{"n_layer": 12, "d_model": 256, "n_experts": 32, "experts_per_token": 2, "d_expert": 96, "d_shared_expert": 256, "activation": "squared_relu", "moe_layers": [0, 1, 2, 3, 4, 5, 6, 7, 8, 9, 10, 11], "router_score": "softmax", "normalize_top_k": false, "routed_scale": 4.0, "balance_loss": 0.00451, "balance_bias": false, "init_std_router": 0.0213, "lr_router": 0.000581, "vocab_size": 31780, "norm": "rmsnorm", "norm_eps": 1e-05, "tie_embeddings": false, "optimizer": "adamw", "lr": 0.00152, "beta1": 0.9, "beta2": 0.99, "batch_tokens": 32768, "seq_len": 2048, "train_tokens": 223000000, "steps": 6806, "dataset": "wikipedia_en"}
Below are experts of layer 4 (counted from 0) of a mixture-of-experts language model. Rows are named router (the router's row for the expert), up (a neuron's input weights, with its number), down (a neuron's output weights, with its number) and show model dimensions 0-255. Each number is 128 + 32 x the weight over its row's rms, rounded and kept within 0 to 255.
Before each expert's rows: a language model's description of what the expert responds to. This comes from a sample of Wikipedia text that the model never trained on.

# expert 12
Description: Periods after single initials and abbreviations like A. chamberlini, U.S., H. Michael, plus currency signs $, £, €.
router [ 93 127 181 127 182  47 175  74 215 120 146  97 162 141 141  86  96 102 156 151 128 131 158 126 129  62 111 135  69 106 109 123 107  77 115 159  66 106 128 175 110 125 133 122 180 169 122 126 151  59  67 169 148 154 126 118 133  68 151 139 130 147 152  66 117  86 111 115 112 191 128  90  83 109 127 141 126 175 170  78 136 142 152 120  97 138 166 112 170 170 111 130 103  70 161 145 146 136 137 157 140  88 162 173 130 168  66  66 140 112 125 142 181 131 121 170 107 176 103 156  88 138 133  83 136 103 110 119 162 177 123 136  87 179 146  97  78 133 149  50 147 156 118 163 105 146 148  68  97 155 168  80 136  93 145 125 137 178 123 148 186 155 124  94 182  92 130 139 151  84 164 168 167 159  89 180  72 131  95 105 162 137 109 100 104 105 139  87  74 150 141 178 166 151 168 143 179 102  99  96 134 156  95 132 134 111 133 126 113 129  86 119 114  92 165 130 107 149 166 110 137 136 126 119  87 157 154 107  87  69 129 166 141 127 103 103 118 113 199 106 149 164 113 143 164 127 121  94  71 133 128 187 141 156 132 126]
up0 [154 167 122 139 122  98 153 113 107  94 120 139 144  69  33 122 121 113 101  92 108 123 194 105 137 157 120 128 154 162  81 205 117 172 104 148 161 105  97 171  47 118 150  67 131 138 139  81 106 105 116 151  98 130 139 131 183 192 127 187 141 127  71 112 112  97 157 155 149 142 159 144 137 117  77 103 126 100 122  92 114 154  75 163 144 119 111 153 157 112 122 117 131  75 128 117 147 103  94 193 126 141 130  73  73  94 135 141 122 155 167  85 135  86 188  62 112 103 121 168 126 147  64 123 101 168  67 178  95 102 112 134 165  70 125 159 116 109  59 115 154 152 138 166  89  78 147  55 187 103  57 141 145 139 137 178 101 109  72 138  73 129 160 127 130 137 160 137 113 143 140  93 152 155 103 126 111  73 141 185  84 127 196 129 152 112  87 131 158 131 179 124 161  64  95 173 129 100 102 104  86 154  99 140 155 130 150 150 170 115 164  66 131 160 126 156 123 111 147 121 143 131 171  70 130 145  95 166  98 143 152  88 109  77 106 121 125 111 141 122 154 150 160 158 111 108  91 148 155 138 127 132  78 183 122 128]
down0 [153 120  91 147 177  74 111 131 170 157 168 105 144 162 134 126  92 104  70  71 140 173 230 170 152 128 148 171 179 159 139  79 125 151 138 135  80 154 131 130 116  47 147 136  99  91 123 148 132 190  95 117 127 116 120 144 158  90 133 132 168  51 130 122 124 118 155 143 146 120 140 101 105 119 128 174  89 124  58 109 180  25 149 162 166 128 144  97 140 128 191 118 174 153 136 112 102 154 153  46 183 172  64  77 148 179 134 147 169 122 173  91 128 124 121 135 128 124 120 100 167 112 129 114 119 167 157  96  91 119 114 148 151 117 160 121  63 146 113 136 132 160 143 144  43 101 113  97 119 138 104 118 124 122 155 159 159 172 176 143 142 118 107 101 148 117 137 178 130 109 129 128 106 131 105 144 105 118 149 154 188 136 119 209  77 121 148 154 110 144 168 111 137 136 171  93 121  92 159 143  81  91 141 116 156  92 124 139  65 175  97 110 114 124 126 102 145 157  77 142 175 130 142 171 115  68 137 118 135 196  84  93 120 179 150 130 105 184 152  90 128 109 146 156 129 175 150 121 199  85 165 130  93 141 121 100]

# expert 18
Description: Determiners, quantifiers and copulas at clause starts, such as this, each, these, all, following, are, in explanatory prose.
router [ 81  92 142  79  93 130  79 130  92 122  68 164  81 150 114 190 203 148 161 115 189  60 155 110 133 107 121  71 127 124  90 150 114 126 140 130 193 167 105 122 119 106 144 133 114 126 168 127 106 135  86 105 178 116 102 148 146 143 177 136 140  79 118  98 154 156 137 140 111 157 139 126 140  83 149 100 123 170 131 142 106 170 135 101 102 162 118  98 103 105  94 167 150  90 156 156 125 108 132 144  83 192 137 178 121 113 168 152 109 100 120  61 181 156 143 137 162 122 115 153  92  65 159 125 113  76 103 123 116 175 144 107  86  93 174 104  60 142 149  75 149 154 149 174 155 187 108 118 118 154 100 142  89 184 147 111  79 139 116 107  69 111  85 193  98 160 126 134  86 134 112  73 185 195 147 141  62 182 143 125 132 134 130 106 133 108 112 123 164  73  89 134 147 136 122 116 128 182 101 124 131 157 133 167 103 123 164 111 151 143 131 132  51 142 175 165 106  74 145 168 119 103  94 190 128 122 101 169 103 109  91  60  55 139 118 126 163 110  53 151  84 104 112 138  92 133 168 135 139 119  81 138 140 121 183 115]
up0 [102 111  75 154  88  87 115  65 118 131 123 109 104 129 119 143 101  95 146 204 157 133 143 158 153  97 145 159  66 133  68 159 137 128 142 150  89 126 137 202 117 147 153 159  84 138 131 119 175 110 114 150 101  66 111 189  98  69 167 136 112  64 142 128 108 115 178 146 112  86 173 127  92  98 119 144 139 132 164 139 168 119 142 195 187 129  92 161 141  96 155  64 103 170 106  93 149 194 102 127 157 148 111  90 126 135  90  63 143 185 105 141 121 124 113 196 120 169 180 165 133 130 125 140 138 107 137 168  80 108  96 119 186 128 112 140 124 118 147 103 165 142 155 178 164 157 105 143  89 137 102 123 105 153 129 149 166 137 118 131 117  99  73 147 106 118  92 139 104 138  83 123  99 133  54 119 199 138 172 158  45 116  93  93  93 120 107 172 169 113  93 114 123 120 100 123 150 130 166  99  84 146 114 138 152 157 142  97 190 136 135  98  76 120 124 160  93 133  80 114 134  44 133 173  93 124 109 130 166 109  90 161 109 135 134 115  84 196 101 164 102 109 147 158 134 171 105 143 182 185 196 182  99 129 128 165]
down0 [ 66 142 150 156  73 119 118 102 152 122 144  70 123 189  86 128 146 110 184 111 155 152 102 113 140 122 123 141  90 140  97 117 101  60 161 167 121 141 146 119 120  98 125 117 138 158 190 143 115 158 181  95  96  93 116 110 102 209 165 121 127 148 186 126 104 179  91  75 184 112 123 165 112 131 108 141 118 120 172 152 190  58  86 164 168 124  75 135 160 138 126  79 108 153 126 130 108 146  98  92 185  79 115 107 100 121  81  65 147 197 126 135  72 120 110 176  87 151 207 126  45  96 167 103 163 108 151  92 147 109 114 108 108 136 153 127  66 102 127 100 138 128  68 138 149 138 134 158  41 131  94 106 162 136 118 139 140 111 131 138 188 126 156 128  61 166  90 102 135 116 103 125 134 130 139  99 122 110 165 190 144 121 177 114 101  88 127 140 182 146  95  94 180 113  87 121  99 123 116 124 102  85 150 180 125 149 132  54 130 136 127 145  98 124 146 142 131 176  83 120 117 123 115 112  94 143 145  94 142 135 106 101 145 130 105  23 110 212 155 108 143  49 119 130 147 126 107 100 105 122 122 150 130 153 127 141]

# expert 29
Description: Line breaks, dashes, pipes and headings in tables, lists and season ranges (2004–05), plus league words such as NCAA, World, Premier.
router [132  70  76 144 161 162 134 127 129 120 118  87  61 120 142 185  99 104  91 115 106  54 174 157 157 118 143 123 119 175  72 100 161 111 169 150 121 114  90 132 143 119 148 127 137  94  64 168 124 112  90 145 142 170 125  99 113 117 149  83  97 116 149 114 111 103 137 134 179  96 155 141 194 154 152 118 196  90 173 135 203 142 157  75 108 109  76 126 103 138 149 192 151 116  65 117  82 105 125 133 150 169 115 142 118 160 160 155  55 104 147 124  83 138 129 138 110 132 134 151 163  94 100  83 145 137 157  82 105 114 102 103 148 146 111  82 153 151 116  52 103 137 153  92 115  68 159  88 151 144 115 113 111 139 101 150 175 137 108 187 106 183 129 147 190  70 119 154 148 152 143 160 127 178 166  98  96 126 148 108 164 142  93  84 152  90 129 145 150 111  85 174  87  88  73 128 185  80 158  89 108 113 171  89  78 112  97 120  91 131 152  90 134  90 202 121 173 113 184 121 142 178 114 104 152 141 142 143  53  98 165 145 144 141 111 130 140 137 115 184 171 124 198 115 123 100 140  81 144 131 139 108 154 127 168  75]
up0 [119 126 194 106 121 175 152 163  69 151  48 181 135  74  89 139 131 171 173 116 171  95 159  89 120 184  90 133 142 170 116 153 138 143 150 118 121 110  85 147 148 157 148 159 132  85 157 148 113 142 162 132 135  67 149 193 114 133 151 165 119 171 119 119 173 143  92 177 123  84 141  97 126  19  92  85 141 109  88 151 136 110 138 135 125 140 151 166 144 162 160  91 153  40 122 130  78 149 164 181 109 108 175 148  75  77 152 134 134 132 123 163 159 118 125  83 120  90 150 130 134 187 107 100 156 223 144 165 138  96 151 149  96 127 108 109 139 108 112 173 161 110 109 130 126 115 156 132 150  57 185 118 207  94 137 154 131 141 116 130 158 155 100 126 138 121 124 146 127 124 119  76 150 132 151 151 232 131 141 125 161 105 149 126 101 144 149 106 135 193 129 141 124 170 123  76 153 142 144 139 179 169 114 150  93 178  99 136 186 164 126 159 109 118 123 161 133  96  81 137  96 127 115 148 160 105 110 154  78 166 128  83 124 107 140 105 151 118 164 114 126  92  59 109 150  97 211 132 138 174 107 152 107  91  90 106]
down0 [199 119 117 126 145 169 175 158 153 121  77 130 121 142 104 143 101 136 104 101 183 175 116  99 129 175 107  50 140 136  97 181 163  95 128  87 143 130 123 109  98 100 138 150 109 103  94 120 147 124 102 162 101 120 146 140 100 191 167  64 156 144 136 121  97 132 147  39 104  63 133 128 106 114 138 131 136 128  85  90 148 147 133 157 129 100 157 165 139 179 149  74 143  72 153 132  93 117 178 152 151  67  84 109 142  53 165 172 174 136 176 139 127 135 105 119 120 154 135  75 155 156 115  95 154 133  72 108 107  92 103 143  75  71 106  73  93 193 108 156 154 128 153 116 179 144 149 158  88  83 146 109 153 138 145 119 127 138 217 141 133 120 106 163 116 171 120 109 165 108 113 105 151 127 167 154 189 184 146 160 116 144 160 125 143 201 155 124 132 148 149 110 152 107 131 141 157 116 106 172 134 157 134 173 148 209 134 123 125 142 142 153  87 129 156 129 120 170 120 126 161 117 136 103 167  86 161  90 106 234  96 146  99 102 198  81 108 122 117  86 126 103 146 129 142  70 157 181 128 107 170 151 152  80 101  77]

# expert 4
Description: Periods ending sentences, often fused with quotes or brackets as in ")." or "."; also decimal points inside numbers in tables.
router [131 145 149  82 148 144 160  89 167 173 111  99 165 148 187  91  57 122  83  96 135 139 157 164 106 119 208 170 162  77  70  72 139 120 138 102 113  91 154 124 122 106 151 174 138  75  66 104  86 176 159 111 142 101 111 158 113 141 174 113 186 130 126 143 126 171 169 125 119 181  82  75  68 182  78 147 142  90 153 143 145 116 150  80 164  81 124  96 109 116 185 105  98  84 145 104 159 157 104 105 177  92 115  95 162 179 104 142 164 156 186 146 116  80  80 134  97 118 104 102 122 123 148 140 136 108 105  80 146 115  92 119 112 146 160 134 142 141 127 191 126 172 189  96 105 105 162  63 102 172  83 102 112  91 133 147 162 149 142 137 190 149  94 123 148  83 138 176 127 144 123 114 130 140 149 111 103  97 147 120 165 119 155 116  92 106  90 120 108 176 129 117 130 180  75  90 133 110 136  90  95  96 174 134  70  78 156 154  95 109 115 170 172 130 102 163 111 164 188 129 158 151 101  87 130  55 155 115 131  60 156 100 123  79 108 144 118  76 165  87 124 165  98 136  93 164 155  85 145 148 133 116 130 148 125 145]
up0 [161  82 121 151 176 142  99 136 124 108 122 193 129  96 196 124 221 132 115 108 110  60 150 126 169  57  57 155 155 124 164 127 134 165  81 155  72 147 158  94 164  96 164  92 101 102 170 116 100 157 147  74 171 124 105 178 140 135 125 139 104 117  79 185 133 154 157 112 156 110  99 133  89  90 140 145  86 108  94 132 138 112  95 135 110 123  64 181 110 119 134 194  96  83 104 148 171 135 149 126  88 124 164 143 158 122 116 140 112 151 174  64 113 177 122  49 170 100 160 107 123 206 130  73 153 157 162 128 115 141 119  90 132 131 100 133 119 151 129 126 131 104 140 154 118 110 127 164  86 119 133 120  74 127 155 129 114 131 204 163 146 105  93 110 141 128  88  70 183 170 146 140 129 154 102 114 158 152 104  99  82 165  97 132 134 157 169 117 105 126 131 132 123 154 147  87  55 150 166  87 141 149 135  98 141 146 127 125 117  68  79 115 147  98 161 149 129 144 130  83 167 127 149 131 120 137  94 162 196  93 156 126  82 145 133  84 200 181 187 125 139 138 101 116 147  97  93 176  46 113 152  79 113 135 166  95]
down0 [129 144 131 107 144 137 154 123  96 114 189 149 122  49  75 128  78 129 117 145 164 161 117 127  84  70 121 119 128 187 198 112  89 172  77 140 183 138 134 135 149 153  91  90 138 138 147 116 123 155 170 120 158 174 158 210 126  90 154  93 112 114 109 204 139 124 105 133 124 135 161 117 159 109 132 102  83 106 128 111 187 135 137 125  94 119 119 194  94 132  94 137 168 131  65 142 174 183 124  85 104 172 135 103 103 131 194 109  93 147 164  90  91 101 158 125 106  90 109 131 106 148 167 146 132 162  97 114 106  70 173 120 196  88 187 131 121 125 119 132 100 115 124 153 156  58 100 127 140 126  90 131 157  86 148  70 127 207 131 177 127 134  86  96 135 147 107  78 149 158 188 159 187 152 100 105 184 110 101  96  86 107 159 160 111 125 165 144 123 107 178 174 134  69 161 120 133 113 102 130 133  92 148 106 113 152 106 158  88 126 123 119 196 150 101  86 172 130 167  98 153  86 149 148  85 164 129 139 159 122 133 138 160 139  94 145 127  84 151 188 132 129 119 185  57  80 103 131 151  98 146 150  65 177 123 152]